Weights of a small mixture-of-experts language model, trained from scratch on English Wikipedia.
Size: 12 layers, vocabulary 16384, 25.2M parameters.
Experts: 12 experts in each of 12 layers, 2 picks a token.
Below are experts of layer 9 (counted from 0) of a mixture-of-experts language model. Rows are named down (a neuron's output weights, with its number) and show model dimensions 192-223. Each number is 500 + 40 x the weight over its row's rms, rounded and kept within 0 to 999. Numbers have three digits each.
Before each expert's rows: "comes before" lists some tokens at least twice as common just after its tokens as in all text. This comes from a sample of Wikipedia text that the model never trained on. Tokens count by the router's weight.

# expert 10
comes before: " ", " The", " \"", " A", " In", " which"
down0:468515456522492535488557527535499471532436540446479538469496537583539485446559502523491617564524
down1:569479526466475567495481495381502601552512489482454557536462540516526491570478538510537525477459
down2:488532482523521498527477475485450524525502504478505544592546518539547499466542535451510504512511
down3:448492515466513494503483467560426520472499507513539493482498502493527529422498567556455376403503
down4:536601447541506432482580540487422550456484516478457429506535471491517546500424561478552581566460
down5:494468479507535480461503479522521513493526499522466481515483504471519540541487384503466364513530
down6:583558557495508530518534497503445541512493452517391504463517493493531550529507439465504512500534
down7:453562516396520513549471545590531472498409526518495498535473442479436516462471528515476509460466
down8:447433503524517431427518457540488507520494436464544546465512529491490462490442463472465561446464
down9:564528470458531529537495519528552515396477473459415450503533520470481460473494504541411571576477
down10:499518570477575544504510494506547487563519559528434444479479471477437479565484444479556452512413
down11:523439571508513565609499483423495444450535515522492493454547478487540518474555571491521516469462
down12:508611511492554505531534536456484473524493424451465469463556500496475514525555547438539640515485
down13:478484503516496578471502519526515437456504499534433494474470487461472520529475509528552477485457
down14:512492425483561520467457555523406485513450532462480433475496486477545490483541456459500415517516
down15:499562528508537491501561504491468515474441538493505483445522422469504466502530538525537500430535
down16:457486533430470513540503522460458548489500593553529508493544551529508493520552474517508516396539
down17:504448470527486519610531502513411516565475495460535532512481532456422487486543495460544543498502
down18:523494502552476449526509494478507473469512558494478515487509512486458530461475523543522483479503
down19:388575514502517462550540449561492546469521473546534489470539474527520437493515526460484581504505
down20:535422462424487535571462506477544482444476506500470533463575549514531541456458495552533514526528
down21:503454529485470466497493545501493550473520526560554523466494495512551466535528545477475472369465
down22:497521499565603455499504495511523479520524442491512480496457445514484484482518424566477533498534
down23:474510525460456493529433496527492479473499546451590510492552470532547445439466559442493611516550
down24:407514463531502431512528511443487495467522535493480501515504528507524509455523517484420574530633
down25:437430503527369474456437520468422478467511539598483520550469483541562478497475484442511491537510
down26:577446469566529482472486498405528503527529526552465481479536523449474511570426474512512487484539
down27:528465534529485463502548498478480509482408494501464485477465407427512464448496560517497407572510
down28:518518488514498448498538534503494465560490530506426475429529494449516462520512442411484502555521
down29:511527513558547501499530513518586481553471479518511497504530475524448508472459530564527569511466
down30:477451502477383449484450476505484562500508476493502538418562542532491535486447505503537508501518
down31:555560528574559514494538428501542512545458432517519508466535473483540514598482405443466551523458
down32:513552523497445463585529528468536552433555463570456538499470546497535516540471482553448484495486
down33:453509472499476497475487458473506418519535476445540569488492539535493505497509447536534592545484
down34:526506576497398539443553549516490529504512499543556452493540519474467487455570400480450541513524
down35:544488451558462445546492582450480508523537455509557553478546554498441535503496510530519540460499
down36:460511476471538483479468484539524516501534502517511507507585493470482471517469546512522710504482
down37:455482600510491507477549480472532482498494500511576509412524496520475473576509471541548555505534
down38:552436442494510565471481406508521615459558503449525508447514535463598529485466502500509479526497
down39:489566503504476489487489500485430503477490477574526441498502579469457452429567463493517492512507
down40:478531531520405527525452550437538431520562488477548462463489450562545506421474426472540540465445
down41:574470530566529517544433566510505505525492540549536459586448491579446535500395519488492484482513
down42:530536563596506471546448473490506508499546506509551512494483468534507507540495565507552559509494
down43:511490452513481477539580486527539443490457527562503484469477486530501440537559493519490591500508
down44:478483435541531438455446429492561526535439518533533528504507487516475515512477507501469525517447
down45:576452445492454515481495486455499521562469438474553522475470500476449508496503441528443569593495
down46:470536482554510553486481444506527488510449533538548518494475494520598507522453545455527357500510
down47:480455454502446568505453544500567550537532521408495444495566515543540547484561474432564558507441
down48:506497486543474443504443473499488474461535544523526491479527444537514523440484457569448536445452
down49:530467507449537511530514454511468516451541478566499487487532599510428478548516486503470549608531
down50:501577507422555545517515468474516544562527482507438494523526523519478454489548424464520536476548
down51:454457513542532493485428487564564445507523576579563468505420506522433468427505529502474475492570
down52:481496564511484517516547498502712479479447519510503542483421514487520507494475496501584606520474
down53:520440519537458552498577474476483497466430457534446468511474575503475481574509446480519475555534
down54:486508461503462455463543412506532592566482438492479487462487486437517546517555435518489510495498
down55:537530410490485557473381498496543459484457519515488464494544477537439504498494506510514561505506
down56:523481415466528567459474491460528498534510444444474524497492487522494423436434498509476559537538
down57:481453536530487582539473502491656511489496474464504541497430523448464468524476482444488551474515
down58:530509489537492481498474513451507542501487440524500518519457523535594504504467524448524604407512

# expert 11
comes before: "20", "19", "-", "18", ":", "16"
down0:496521485484511448453548551553549508519569456503460514531491490441488533478551547476478468602454
down1:478475553484489516566484574467432523472494413458485519492408488494495498553527518465516521525441
down2:490509498479497513507457537528506510476540570510518533557435498452419461480506483459430479498532
down3:466510419522510605481481501504442503499539519495468535516501559454519517521535483434481513487562
down4:461550515531578494463501520498473487451521474479500462559474526466390560446498490470502485528474
down5:532569482559444543549536483506504487533528540525519534564531528487495559435463388576526484491442
down6:505449537479482571488460483568421523487497508493560468608501500568488497487438527430454508485506
down7:530485512525438460492549439557530492514475471509531542500482477399546590488464494512500485463502
down8:510462528530464544479464486516552537485455503452479552479491543476476505532547433482456497473506
down9:494499544509479473526581516544507512524531513503527424476495542443523556516492447570512543535513
down10:517556528497485505510526498473548509508556455545469494473562541399546483477502480466522486546526
down11:506454485439440487530530505580552479457533420459521540510468483457465470517511481528541523508463
down12:548421428531521395568496578461564442467435531477480490477520481483471499511451519493494443494554
down13:466449537517473508470460493515598482402482538481509489447503501578552481519618446519512498454449
down14:521555521539477507470544445556474454485460426539439459493454477461510516532439522477449573512490
down15:528511517567430502421548563525499522535477555530523453546463501461542475473477536500483460459453
down16:507512512552550510493473451430480433433466472542569505416553523594562464484487537530457405505462
down17:550569455528490476547492474506504595435445526516537523480505548514540463565421456484510480508454
down18:580505520521418389543471474486418466538415489516524500544518488469491545491503510504462506468496
down19:546444484538569483548450456443510481432433526546573535486562506530534521516507517485458532503475
down20:551473512550495466521510521478499459543512490528500510569482431494517548521477505480459521525517
down21:501510491475514404504512498421604477501530439558482516450531533612497458564457449418479526522473
down22:463527498446447461502543530501437536466506490522516475521451496483472478435536416440462457514492
down23:536533462505445522523460500472498526552468592495446550540502454519533556555581466470510543501493
down24:513495532470485555471488515509353502416530494542536465459571494436500467501501540471533429530482
down25:445580511495595478453486520582498549493510460494570493495490489507503412518483518491542466408498
down26:449479540510431498511562545520482479470508483507498465532431483493570428541537557532550539595531
down27:468511550551465551545495479613473547471499567534455469501413547461524490504424416468438544482451
down28:531529508441472445555474520462488536555516424636524513432580512485555414464433551449454491551564
down29:573447511465474433535479495427530497491546518524486520526504527532416552448465519432539483571512
down30:471545525477510536501522496595530454497494437523519568507451574471483550432524553447610517519446
down31:512567479503490496503555516491525512548505539475538487505530446488476562493477501498589543510435
down32:451433467501480514542452443510448545539486514481437521480482565448498465580511491567528491513548
down33:511561521552567458451530604517497436506464505468497541453523532568523515478438582470491480407544
down34:500525551505493505518409533472489430490483497498446462481531497493453551483532551519494512549418
down35:491483481431511488506527524485458509482529407502530490537511398495547493457528524518517534499484
down36:476510568519515487460573547532416495525525495495469527555541568441484557414510473528481524447596
down37:549455521456439475545523504497509479558447459448489555447455473509422521474466470542470465472472
down38:480469469514514474441522595519576537455463510489502520442429512483462518547468496469503424409541
down39:522524480442468531507467486497512515507486477527455500415506557483499486433477455430495433550469
down40:506466509556566519503548490521479440520492488448467464482455505550547498404493533474499505608428
down41:478474583450492499524486528521472504578478420521452556502504551495496511466463513462544442531543
down42:518480563560491518517542458499476526528483493506466504522561474591569507495530512469546424501554
down43:548500493404512528536451496511469516466537528521447524509475516541503490513585460532524531528527
down44:559502509387509497499443493419495557464489456549451576543529482492453464514480560514554628500534
down45:488515539519482543523539543431497534487476529458403463543476501504502562457508448472512576487567
down46:514541567465486517538552496560529480571516520470521423520472424574525451509550514489418624435519
down47:492387540503515499565526451492554544585574524495578475492477478476550437490549530557505485578526
down48:468520468490474474496570534475545579444478435522547495506573516525539570499476558478487516458531
down49:541517470507534475471497499512524488466439491507459431480454443497457499488504492457518540505515
down50:493508513538557479570448496459473532496508480457468520534480432482544521539520467506525466473481
down51:554423557533456516559424518511542473477509493558492467462450495481537567470530585540475493504497
down52:492447471456463513539515542553459475531498511483467550505586547444452509471461447500525523480545
down53:502518479554520463419506513465509497505474521465484528546498452469470478504498526487488435538453
down54:514496592438515507500486475456513449469497478595464599517509473462532464505546550484471502535545
down55:524577491519487449485466512514517496509522456519579490505490506502457513499531509434412530492521
down56:520484430549476515444491493464513511466547513488478505474464518478573446561506474477527521578442
down57:498462524506488451525494537508491516506500534534486510492514528463494528496533505548575460557443
down58:542495484486439525524427442531416531498560481405592561480484555566509589464450467476520543435517

# expert 8
comes before: ",", " of", ".", " and", " in", ".\n\n"
down0:557498530514502499478482527509555489486593478538422495475498527574563473538493547514468532520549
down1:544441471594555451523482556473498455465362481475560440452503488530535561510596485536501538440514
down2:530535525523495502473516450478508560502491503559548495528489463515508482495540491497566522526464
down3:524508533507478486470494527490512491472500501442475512472521498561555572524513521503544471491501
down4:448522483454497496491506528487515474463550529505472472535505486563520481515522563488445462553479
down5:512450445487529483521506522446558485463488485484517483488508445502501544502522473483422598495439
down6:449509543536510514472533460479481496563493528496484391502488464475482456508488550412520567532539
down7:505486473514502503489480520448564545506441465489516495457576494478519552421449540576568515514552
down8:486535484549485469607467537457495543474421455501586557529529505482514496514471488540611488473510
down9:466521512506463434547495515468457522575547516499526484531488538492492495525497488464466464510480
down10:587453500465460500544531544507487411511571597556488532466512492538441474503498562520537496537470
down11:541515527433440509502488488462424564530538500539500440540494490546490493510550493412501511445493
down12:454513495461486428473516487466523558501496442475481478468526512567498539545459464479535484534528
down13:498583463539592426530513559528515443508404500577461495520440515511438443497532521536496514458505
down14:504475482475521558538510511534472453529489461439495417486505539506464500483443473530550448465537
down15:494490501478520467570509506491514529497455493499523474469461451589417561498488439494558493401534
down16:463456504576563503573459471582587508580498425519537480519505472445574499535521482562487556464494
down17:554483435493489555510511508596497501447494450510553479459545425468553520488455469522527484526471
down18:562554461536488488545530435467487511502461517595518480469453479550513470507552500453431451451512
down19:552441505504471611502508523537545470488539526550560519512497513558502528551485548588516439571420
down20:496466526489498529558483495519497489535484499434485589571578475513453559536471477465509549613514
down21:492478559495539486439519586471513533472531451493442498494495510571504485508432522459503557595528
down22:527459536436475494513496491487505482476494540552471493506514469582550495483497466544513517537524
down23:477503448539471579566456406403515444573497441480509475509514504438480514518507487533506543555518
down24:532446469513500560531496578456449563542534511393483519507515468505428461466527514467466393468443
down25:484513521493510474553493489521464512585522521505464508443459476475565572507427540471557439515495
down26:447503489436511512546488506545491530418435537522525526460542457506476529530514558510473475513542
down27:464422501448516483485449532464429535491566518514473550486475507471490447492491451555509484480508
down28:474533523518510484530518501486522510471499501546458476451568517512506498528554518532562497444507
down29:552458470456464503527459466457524537473481580542504390516503531514502542457600502560474490541446
down30:598488500498529553521553505397535433562503515525472506511513502426497568447530439501492564486530
down31:572486527498590536578534490559497551516449454542478486496521549487525462490510435479554473485464
down32:549469590422515499507516407489522531496539518568510545531448514512502462489456520483410506489461
down33:436501487522585500474550445620467509548520490538526495489460566507546516513526493520520490483504
down34:476452560496489453501451454473448526437452498565499478513449483525508507541549489444617450520479
down35:464550528507439516559538492507466536511460527534444497477506553464436505538541493521465421556505
down36:470539504573534468535526524515435517424535550561533522481470496485480486527440463544504495522506
down37:437498544446491511546461492444471472464493510586551546514542458568491563558486517491510428568485
down38:506472521473542460521513455463527540570485559465500535535472526462499471469487490494467606531480
down39:517479524447464504505468491518512451545490493520446479494501443440489523556496568445550606491460
down40:471465449534439463493504461490519417428504506467538581504503498457501508506577530498586518467514
down41:547442485423490483506568570506476520541482511530533462473525467478561473509511474505529515516513
down42:475568486551477521552562496561418572501498479534514519526594491464501478532505446481510490469551
down43:488541511500532377487479494549588515460489526477462499487481452498525461489463445470531566520559
down44:506514475505495496470445456479517524490491492500482470480519443498412510512479525482516488410463
down45:501528555553499444520515480537527492494483489523507478486548483494506495423525489548411529452503
down46:457428525531470482548567492530443477537514531494486494453531494486541455499525499501410500478486
down47:500532461521503576538487522538477582504554546475420475535522450366477547476567499495481610511508
down48:528485505458487509534544457490433433462547523518499554470558544473480514517534518530587556492506
down49:471493483484546477492522527502522486444533615509533435507484540403541453532481513489509481482407
down50:524529506448480472470515524487468503536501592443487563505474525509555475501385516405470489452483
down51:495389501498496461493498531470520562421517488517516500496520542458474537517479505506517480480515
down52:526505546467508531516532529574503506525521559452559527474463485413498557459449601459494513492420
down53:514549510480495442572548588552522485557566527469544535521474434551490549450528531467471460554498
down54:541577510526547494528523486553503546567428579499521468533521511492501499473417475490559483488590
down55:519462500494509555470467513495482472494471520530536474441550423479486496530436472529551454467471
down56:456496512513439443475481531502521521492463517551509499508402462484549496514530491491461454445514
down57:498507524483488515464561505432432484493539539530464428480497497471442468444527516507512490443528
down58:452427499530553542475525554484496482521425470476502489590512499524471490508562524515521442505520

# expert 6
comes before: ")", " |", ")\n", " (", "),", "–"
down0:503457499515452540480549578480482470475548566502398504489507589507486468468476489469537488498475
down1:527513525511488589473442537456511536415455512528529484468541471492494461495464465559541523509474
down2:506516584504458490506545479514461494525516500527502417407527455453522514430466596516453344505514
down3:501479534517497533583489532487449522435472527517501490533508511494421446524413515503496523550517
down4:491480545473473529498477592539454494483506501456479582492530490481531563512520493498478567467496
down5:517441489536495528538550518527564514523532538551511527438535527464513519521489495555477508409509
down6:446470507528514593479494505498467516494514500549479453560453441514550463564515479504518481471519
down7:436495530506487515521447501556530461500509502542486443497456492448501502490481479413517607464479
down8:492530549549490522458546595450479480509491429502539504514441530481536521405441550492535523539519
down9:508603471462553481523512435581436521536551476486517472460535542480518440471465527464453568521507
down10:484481543587411524406501466439495459540515560525533578531516425479498433501483543487502453576585
down11:500516523611469507454464485539495527476449494448526447500464468507512585515471456478536503503488
down12:560401500483486550502491476412539531448505534482474494507524522493539409434485488495474537473549
down13:518509464462465496491465480502516499435458475526477595488526502518528494509452515494526429462512
down14:521406531498601545553509432476510508504445514455512521543478457454596499512562491510512535519449
down15:487494528474478442482587459572476395454528573402506527522497553501520525526513470526474479549491
down16:420479461493580513532494547495556475534540566489509479538484516460574564533475463473548552563482
down17:508464489441482522473464501544465594518517520529507497424499450512472566445565505543594500553535
down18:434500454452479444506477515409449530506523498469510454595464493541528591532488511479520543519531
down19:505484526519500466560504444438538490491484507430505528488422470494496420478524455500451588492542
down20:511549481479473502477549504422550617493446544473499490501480535487489577535547483518440519462493
down21:471540492451484463507486478485526551507493503466543476430443507472476451541527449482451505490509
down22:490461476448518465518470529517475563457509577547500528509508423529512468478545484487436500510442
down23:482471567506523451548499454504522486581493576575519432504530453533551453486588460436512559560554
down24:544442506506519532513555542522608504508507443512428532467566454472513435561485460548475516507493
down25:542514540426458561539442535503521514535495526522504478646526542579442446539529492497440511495464
down26:438491459524461505484514475476540514525506506488455434499510534467486511565513476494513463469505
down27:492524532483514528536452471504531441546507485499563477516429435519474515463530490499510438504469
down28:529495485519458487513500477546472560522512514555461469530487511474468448510397516574399446480521
down29:481522550494570494566526430525501506460605523416490468486517494512487556472546505526508425576555
down30:482495464426517502408520513421509528479551540515541525520461512526536426456502496571504409524530
down31:495490500523475430441547595473486526478481495441506495457557521421576543506488435538501434498457
down32:497454545494480533489465485485499482498552532505484557500474592456454509540541458546543546456498
down33:520504486479487529507431519406532434541575591501522440505558470521533540474519563601440524476489
down34:491546515387526458495544448471584542505510535493510541515431403464451532543434536484493549532527
down35:493484573523491480498573536450494464519614537531495482465489537500528458433575513442604402523500
down36:550421513507464453488540502513502525499568544538417568510510542452457519500536531438490584513432
down37:522498457408514510574534478457592472469472445484451453498488541515357532461444445468512419476531
down38:531498504499547500442436588482467544555557523530533527462512533512531473441510586431535405511475
down39:501532565536568487558487593451540482459512418533496497495459522476537487546526483509510522500445
down40:410471492482495513507508490490457542472503503591502494469550412419518614546423527442489472517543
down41:494553507537493565489559460504539547514451466531453556474459508507498498485530487508494479408497
down42:536472491519428523558561469474476472546491540492565501484549562494458488551498491550395481486526
down43:504501435545516452494588518534530486445426506516524444490502451517506547457345540497543440568501
down44:531523522544494519583511498519482511544441495505493459477530534464453530542539506517504430503506
down45:577514442530453481569487519507508482450462519451461475492458503498502582561517544517473473558489
down46:474522488475505428402517450472485496537569498483581452562464513493513420471543540553541524535542
down47:574470498534470454509417476538432476478502444505439626550495417546483511511495532512481479471533
down48:469433467571502506508447489499565560551451492506523393435507445567425547477616486486472585491479
down49:509554544569451430496537505528483566445555526470460505494442534506524471505510554602436527467548
down50:490490496540414511483513511572529476542511508471500533521451502387444528528580384443529497489476
down51:472514534530515502460522508490511571553429519487502462439523510454409491561490449532567457492492
down52:462515593569505462591468550509490475459595475487508498516479473435483513481483459417519594523497
down53:495519509500511552481532508490570470404477516512490452502522526521507530527491558521408484496520
down54:543489484539539475483521514437377479436565455522493552409417520537505499540472458534430515475520
down55:478513434474496483476512519519555410524438486514548444476488449530444491492464555504490533494499
down56:476533455526523510527437570518532557472455474483516497489492490469425483479530527445481527433467
down57:569478451488557491581451424493460558496483540426536463538474541484445473422516539531491542422485
down58:471498538525476520506488481526521442456524444606477490488452479467464547544461497460468477457558

# expert 5
comes before: " the", " a", " his", " he", " an", " her"
down0:532552503505536443470488507477519517490547607505490437499462465495487556481521416579482543464465
down1:484514458461450469531483510540496483563544481492520468533476507498454479606434477417502607401507
down2:508570494475486498482479572506444480587530484484504513477526502486513509585566385455439508475461
down3:489517450512447517518553441545441536464427555448462438484461543572611521445502452488564655576538
down4:470539451419473470494525448467462539533475495487512564505475557486521539519462514532496530488499
down5:555500405492516511507560478500445531552592492517492515557508441479518553550544473540551620529452
down6:505469531485437513489505497481543524479496530552541468516455464551540515524572485529466592516467
down7:460437463526593482503463538473498513473545417478506571526495584577514502468518502496592618473490
down8:465585450553489482528532512484446541444520476515479420482450519552487530434536529460492509483461
down9:494504446489436502514476523415499459456458510540493482529451484477536529535448501510558424488509
down10:473511485491461555542488461473552546486468562513539485459527443539387538528530533493481504476498
down11:551521451481420453512523545530523441532468460478481504477551462411482563499494416419495486531507
down12:612593505491517564496526580498508549550467493451487485449481557527511517434544504543498452544444
down13:444487457505477457492525518496515522519465450486471538530473446446521453482535501554476317440457
down14:563467492506507466494532446501419503468496508498482497475500478531449456457556504519624450499495
down15:566447495546453476473507540529466465525513476467470510518449558480536490481542581403482541452457
down16:471612523507506558531512465551495500485387526473546485504519479493520538593462530477520566504549
down17:472564498442533537554477516487443439515539410476512445534539440536489456539514457468512571560476
down18:519532499468562456445495528482379436505476418521525471385519469537495491516560495529516484548421
down19:493549499489441493533455481541508465525518548482426485484525502424496466527544462445492415493572
down20:529515447500463518436524454484522580576527512546487443496457530578518522496537577461542495482463
down21:482496539424461457445482585489535510533451528512516481627484494470492560477500442479543486542479
down22:498587488488523428562497536485440510474500503508505460518478547478561442477469516500492531484461
down23:588525525504463521526521462483456418572561546510578542568477557556513542459431485502517403513494
down24:485507476522480541474474489529450569532498517496475546418522579509455542480474495537467574503479
down25:509583543506521508472496473575492470444497522544488496490444528462563442474538481422550597508559
down26:481435453523480453443478505537479511564499503469545484477454490487430507482510520509631446510535
down27:413471450512528496476543523494465469524544481470534419455484438436502442522494463466537472517549
down28:580507498530525471456481507565507512524534501530503499495494517528494520536541492536452475592553
down29:451544560502475477543618468540474564503498486551489482464481493547498495525507527537449425451465
down30:519544477555484581533458585476524493487542467597433606487511434512493546480487518481487459420458
down31:528509470480515531508528516547637456517482454496470446405512425514485553443535495506519552504483
down32:472498559441440467482486513440505584481502450529508480488565566498478557530502560511513550501485
down33:473438618501432446484412467480469497492459497506492434560527457479465468557472508493539579506558
down34:508485506501465499517550449527514463541557507495522465526550450572491411461530526505536577448520
down35:427532485390490470513498472489531430528557551541521464544561531528479462434477492477495505520468
down36:523494436466422447407525453517471536485466558578468533545592411509558523504416496512488511545485
down37:522442466508462457510472472510504504487531507491607469436422432460479508509628491476481512451511
down38:522532525475574525474459527552552467477448450464526617496487522482469511433635519474419471513500
down39:479460567542515435519480500527441500544576522473496500563464527555492512548547489588509574575505
down40:448496483490447490499519513495518442470418455418477470541463548481467503478526453484520465489453
down41:582502503550512469578442521522555574568520479482477487505501399419503493449486512502557572503511
down42:510456504501496476480519489517464433498524576530456497514571482435526507533510526556480440453528
down43:486524442505518559440535552485451459504487486513419520473555534502586470495455529472445417534496
down44:514530576442487490509459509504545530499430484473470438434552450487541547487500448542490712493460
down45:476502522506469551534562464468445513450513500581473514483541489552527432540496558465555515437507
down46:561501469537457531540492562506495446568492461491530535536478458474513442397551517496433585452504
down47:433496444471473492414627524544496560538477512523506492452513476469502529509503501495423592485478
down48:467497572505544463487485528436475442562501490498475542497431482477488495501508470521587527528506
down49:428490453569461516490533480504486499541508542472495499487554541478497479497459483525506539551546
down50:486533481537485486557546489447495561521491492587498486465565494540497555554559481470486501428494
down51:462540451520517537453504563468521466479496540515491498505556431493501503499429455441437505517538
down52:486485522513527520492531481474522487577490491458444537476494487480476501495461511467453620491499
down53:536501566458538559552597496494489432511524508426477561528497551549513499486462496523479537482443
down54:428478464511523454507525461497493529456459496527481504549568536487548494502482574460446611536510
down55:580485438508549501556482476503491521501414560520477445498537479528565559468507460490513558545504
down56:557522499518570475524624438502503424482473519456578552505534486538510517508428514520616486503472
down57:480483450584493520509466514521506444457519466525509574471545504525489488520422513586481424438545
down58:539520462476473495481482545521540503485499582534449547570482540525508526560532554594417395472432

# expert 3
comes before: " |", "|", " ", "0", " |\n", "1"
down0:534437474440500484500484496500465499501485561528523468503516495479560481481527522516473530472483
down1:551466487470450490512524515484508487512553503557494550446521593437503508452506556507447438470498
down2:510462529527482516496468550419442602492493527490467508490442401551573463533504375481541525483518
down3:477575539483492507458500545511495484530501488516426517450464428503412531542485537493470485520483
down4:561572449559508452524517528474517531491437536497447461487488517524499577535533444535591531455428
down5:525471560443498572497500395527461585490414621490551461434578534518532424495537491510490573544529
down6:558444501512479524600458544568452524553509529484479483545488467468521484446493507456455539514505
down7:507486456464478491474567504481547518541516523468525577522521511567485467466444558513500556507552
down8:474473531501454472493523469424521517505531564443488474491563470489458499510488482460486484513499
down9:529511459473540520435459461612532442468565526559483496484571448520452457416496520443504497495532
down10:544529505522526467513538493532508551468544484485508513551504532456464532481521450510525520490477
down11:501512510491475448508554437411535580438486454446532468447498446527587506495530542486426509516491
down12:472506500582507454431579560505537470457479454506547481475481482507539500450569477494514592488503
down13:519444541506530472421471498571496521464526516512515473485507474477429523571436509522537551502591
down14:515547432457526507520562514516435499500527504532493489464522478513399449555486551509484525526490
down15:564436496488497511537523566450484418432454512515450499470517592450518434480498519538467499523429
down16:499538507551543524496535501400512468516452515495512491508466385516544474477432532496483511541581
down17:468548494523527486403523532471487505549439602482449523482522526447490511494479526546553462462502
down18:531529518473485479471493498558515519483542490505478465518561504477512468510530534500409566529486
down19:547500477497458531543521447457532549439481440543467469514463462549516485433547511454462492495551
down20:545509496500465391521504423445452461510536537539537523438529527501532496567469538530470427529453
down21:423476469515449527480528502573494498414525441529513484458524508506485537487506537501543523453480
down22:530529484533523515524562509449480496571482456441516551557477462497480438448556488452523531481501
down23:521498535538443519462510506516483524466462585503513515451487576441594507527504561444494484467517
down24:554418549463484497532467533530484515405443543498469484435518509515473515483495495535577586475542
down25:516483483465502521483485465523394517485566478521473453553520506505521469512517588511595550567466
down26:483583503478476471502500493475505640514489444512476491533551502428509494476474548532461531481545
down27:478512578506471487561508458450520504500487496459462503481448541454565470525542495542470461510524
down28:455454571509504563499529522479468518536483396519515482489443467451509472494506528524568490496481
down29:570469468504443505528601504492507488540458543582503521428485482558498520442503487435548444511441
down30:433461507494478511533505522497500505563498532461511567495507538527516507561488548488560483610570
down31:513463577557512578471443441511540480617584486522498515521479473500529516495480516456472437446486
down32:490512547435478457510501514457468434508480507471480501503559479575470485471494493526481463532602
down33:418462474536477533491496486482528466490495552507468422460440514532539558557533449467495531458486
down34:561598486485474534478487367516513560517454515486482538406392496424439522486494443503548481514538
down35:484521492525520535552496536424529506486518598462490539497457436512558519548416502501523489453529
down36:580512464485514430433503516579458514500499523489541477445505490488497518507547522519519530445437
down37:478584492497444486430547500571479532567501482463483523515486482420456502616488509492459527536462
down38:517458562502456495472465508538539522483536443534522521502449449513455522520495459478547464459524
down39:491522518616455552489557442518489512514462524506538548525494555501504614490448590456511468501546
down40:501489473450460431502562498528555507625516448589517445483419464493532474543518519496483454544572
down41:576456423506495415508471462467501564487422533505478462611539487497521504520505526465467451533458
down42:569498547548535545511484517570441540512511526445499513484442494465496528488523524507508522550485
down43:473509548571512471482492430579509560483543466490424514549524498527510550447453489517491496533491
down44:495474491506526529435486436511424544420518480440505470419469561498535433508565539555518507531495
down45:485500490504459491551505480471540516451470556546458548455495537537480458477458507519538501479501
down46:503447451533538519500525520511525467521540473505511524485481480480466502481490550512480469426496
down47:506472535548538459451470535515486521484492535535469521439475479469528518505493449476540533533509
down48:487516511528511509575478513533515479438544502514500502472539472450430392522490508526400559559555
down49:498458499427504457494503622463516457503491463483516523450499460534473488456477490569493535455509
down50:493503505524390504529463542496451533468556426545470437527500499509496465510510500526495443508584
down51:502552535521567500548451498555453484529492492481486525525502476487461500512502497556513485489471
down52:502445513501476477525519525481537481416501520479486484488481450528494534520512511540448467524421
down53:407451470492513502497516523501499553480527510515486550535523478482526576510537443439481453547506
down54:406517387502570466500558554499564532497513460496539418448455449514547541542581478464593533530474
down55:460500491546477509539489482463480440504567471472530517501504457537490447532503472531445499500542
down56:522501448529433494579435521531516499442468506473504525499552493520540568483505485526488496511498
down57:553516548581466552476552463500501492501560508564492482530508552459480476468540452449489496507487
down58:578491496510504498392533509527571529484486507474562540541530494479482528526482484545538535516497